Experts of a small language model: width 128, vocabulary 1032.
Below are experts of layer 11 (counted from 0) of a mixture-of-experts language model. Rows are named router (the router's row for the expert) and show model dimensions 64-127. Each number is 128 + 24 x the weight over its row's rms, rounded and kept within 0 to 255.
After each expert's rows: a language model's description of what the expert responds to; "comes before" lists some tokens at least twice as common just after its tokens as in all text. This comes from a sample of Wikipedia text that the model never trained on. Tokens count by the router's weight.

# expert 63
router [114 141 117 137 182 109 131 146 127 158 133 109 112 147  93 127 140 141 131 118 114 140  88 153 154 122 146 118 134 140 136 114 138 103 102 135 103 125 111 165 112  83 135 154  71 100 139 151 132 130 124 188 137 107 110 122 101 119 112  74 130 158 101 103]
What it handles: Prepositions in, on, during. Prepositions in, on, during, from, at, often starting a sentence, plus B(orn) in infoboxes and JSmol In(teractive).
comes before: " the", " ", "tern", " a", "st", "form"

# expert 27
router [105 175 128 116 129  99  94 131 186 106 115 135 100 172  98 140 107 162 163 110 132 106 128 159 146 123 139 128 128 115 100 142 144 155 115 110 129 114 115 173 148 111 115 162 119 120 138 180 137  96 125 118 154 124 109 124 113 126 113 134 100 160 124 116]
What it handles: Name endings, subject pronouns. Final pieces of proper names before was, 's or a parenthesis, such as Garn(er), Akden(iz), plus subject pronouns he, she, they.
comes before: " was", "'s", " is", " (", ",", " had"

# expert 15
router [144 190 151 164 134 108 164 115 157 145 113 129 102 133  99 143 126 193 151 104 163 128 112 152 103 134 117  80  97 102  79 126 137 150 113 138 135 124 114 121 119 140 161 116  67  91 118 131 165  96 141 150 122 100 103 147 125 149 120  85 133 140  99 130]
What it handles: Mid-word verb stems. Word stems and inner pieces of common Latinate words before suffixes, such as includ(ed), loc(ated), serv(ice), representat(iv)es.
comes before: "ed", "ation", "es", "ing", "al", "ated"

# expert 12
router [100 170 138 133 150  88 142 137 179 144 174 161 112 155 119 148 100 151 135 113 120 108 113 142 104 115 152  96 136 130 107 121 136 122 131 131  88  93 121 145  94 148 150 146 104 109 105 129 144 131 117 132 167 129 122  98 124 123 111 113  97 147 118  98]
What it handles: Infobox and taxonomy lines. Colons, line breaks and word pieces in infobox or list lines, especially after "Kingdom" in scientific classifications, plus -olog-, -ific-, -ation.
comes before: "-", "\n", "ic", ":", "ation", "a"

# expert 21
router [125 123 134 147 177 115  88 140 139 119 150 141  68 137  82 120 126 114 183 111 134 128 121 134 139 123 140 129  72 135 135 131 135 126 116 124 128  75 143 154 135 110 138 115 120 137 112 140 127  96  75 187 164 119  96  88 111 132  93 125  94 139  98 108]
What it handles: Name-start second pieces. Second piece of capitalized names and words after an initial capital letter, such as M(in)ister, E(l)isha, Mar, Fran(ce).
comes before: "is", "k", "c", "ist", "o", "son"

# expert 18
router [118 150 132 153 150 112  96 133 139 164 129 161 110 144 153 101 129 139 126 138 120  90  96 161 104 103 120  91 113 138  79 124 163 147 134 155 143  87  80 175 122  97 144 141 130  92 105 158 111 140  81 154 140  73  85  91 104 104 113 123  95 134  91 125]
What it handles: Mid-word t/it pieces. Middle pieces of words, mostly containing t, such as Lat-it-ude, Sw-it-zerland, Alt-it-ude, ob-t-ained, vol-un-tarily.
comes before: "t", "ary", "ch", "er", "her", "a"

# expert 10
router [150 137 133 123 114 127 132 153 144 134 141 142 123 173 130 127  90 103 126  82 133 115 103 136 163 139 136 114 122 155 138 138 174 111 134 136 113 103  97 137 109  76 160 132  81 104 169 181 155 124 119 155 114 146  87 113  84 144 129 103 132 142 126 123]
What it handles: Prepositions and table pipes. Prepositions such as with, from, over, under, between and word pieces like ab(ove/out), plus pipe cells in wiki tables.
comes before: " the", " ", "|", "out", " a", "st"

# expert 43
router [118 131 125 153 137 119  96 104 119 134 157 118 138 133 118 111  95 167 130 100 101 132  90 189  93 133 146  99  99 142 107 112 158 111 139 107 125 104  86 158 113 120 137 101  83 136 130 166 140 123 140 143 142 122 101 120 141 162 144 140 122 163 118  95]
What it handles: Foreign place-name pieces. Inner pieces of country and region names, mostly Chinese, Australian and Asian, e.g. Zhe-j-iang, Azerbai-j-an, Aust-ralian, Can-ad-ian.
comes before: "an", "ian", "ia", "a", "o", "ral"

# expert 23
router [151 133 132 161 156 102 113 101 148 137 152 114 103 145 116 143 122 134 113  93 132 119 102 124 120 104 159 107  61 159 106 146 165 148 136 113 134 120 116 155 151 119 206 138  61 117 131 106 186  97  80 153 142 114 119 125 116 160 121 119 109 177  92  99]
What it handles: Table and list separators. Pipe characters opening or separating table cells, and hyphens starting list items, in sports statistics and lists of people or places.
comes before: " ", " M", " S", " D", " B", " C"

# expert 33
router [ 81 130 138 153 117 106  88 136 146  69 129 147 133 137 118 109 102 143 182 112 131 128 143 175 171 113 128  99 125 131  95 128 143 111 132 116 124 122  90 175 114 140 139 120  91  89 105 181 158  97 112 105 164 141 127 113 119 135  97 113  83 168 104 112]
What it handles: Foreign surname endings. Endings of surnames, often Slavic or Baltic, such as -sk(y), -ov(a), -son, -ton, -an, including accented characters.
comes before: " |", ",", " (", "\n", "i", "a"

# expert 57
router [126 161 138 132 129  95  90 164 155 114 110 133  97 162  86 124 129 143 130 109 157 120 129 122 115 153 139  99  89 142 113 132 121 132 140 113 110  94 115 185 163 134 137 123 118  75 117 133 160  78 127 170 167 122  93 126 133 145 108 121 129 135 105 139]
What it handles: Name second pieces. Second piece of capitalized names after one capital letter, such as D(av)id, T(av)ares, L(ew)is, plus av, ov, Nov, Br.
comes before: "is", "a", "i", "id", "an", "in"

# expert 35
router [124 184 128 172 121 118 114 111 137 149 144 106 134 133 126 159 149 135 125 119 178  89  60 136 117 139 101 107 118 150  76 103 110 126 130 117 126 123 114 107 133 129 168 136  89 104 135 151 165 130 114 146 143 125  99 128  89 138 103  79 115 130 138 112]
What it handles: Mid-word pieces, modals. Inner word pieces after a short start, such as j-ust-ice, m-ay-or, rel-at-ively, plus modal and negation words like would, not, may.
comes before: "or", "ion", "ory", " be", "ure", "ions"

# expert 8
router [100 174 124 133 130 111 137 121 148 117 114 157 103 144  92 103 130 172 122  80 128  95  86 142 117 118 135 125 137 109 133 150 137 120  85 143  85  90 108 140 141  97 127 117  65 113 117 103 135  97  90 121 131 170 122 151 129 136 140  93 143 145 122 107]
What it handles: Infobox field labels. Word endings and dashes in bulleted infobox fields like Succeeded by:, Preceded by:, Edited by:, and the line breaks between them.
comes before: ":", "-", "ed", " by", "ation", " as"

# expert 14
router [110 128 121 153  89  76 124  98 120 136 139 139  83 129 103 123 141 147 150  84 139 129 104 149 135 117 105 128  73 123 110 112 129 135 124 112 128 115  96 151 134  89 187 175 111 104 105 150 132 117 119 166 133 141 124 108 105 149 142  85  89 176 113 136]
What it handles: Table cell separators. Pipe separators starting or inside Markdown table cells, especially after labels like Champion, Match, Year, plus section heading markers.
comes before: " ", " T", " D", " P", " S", " R"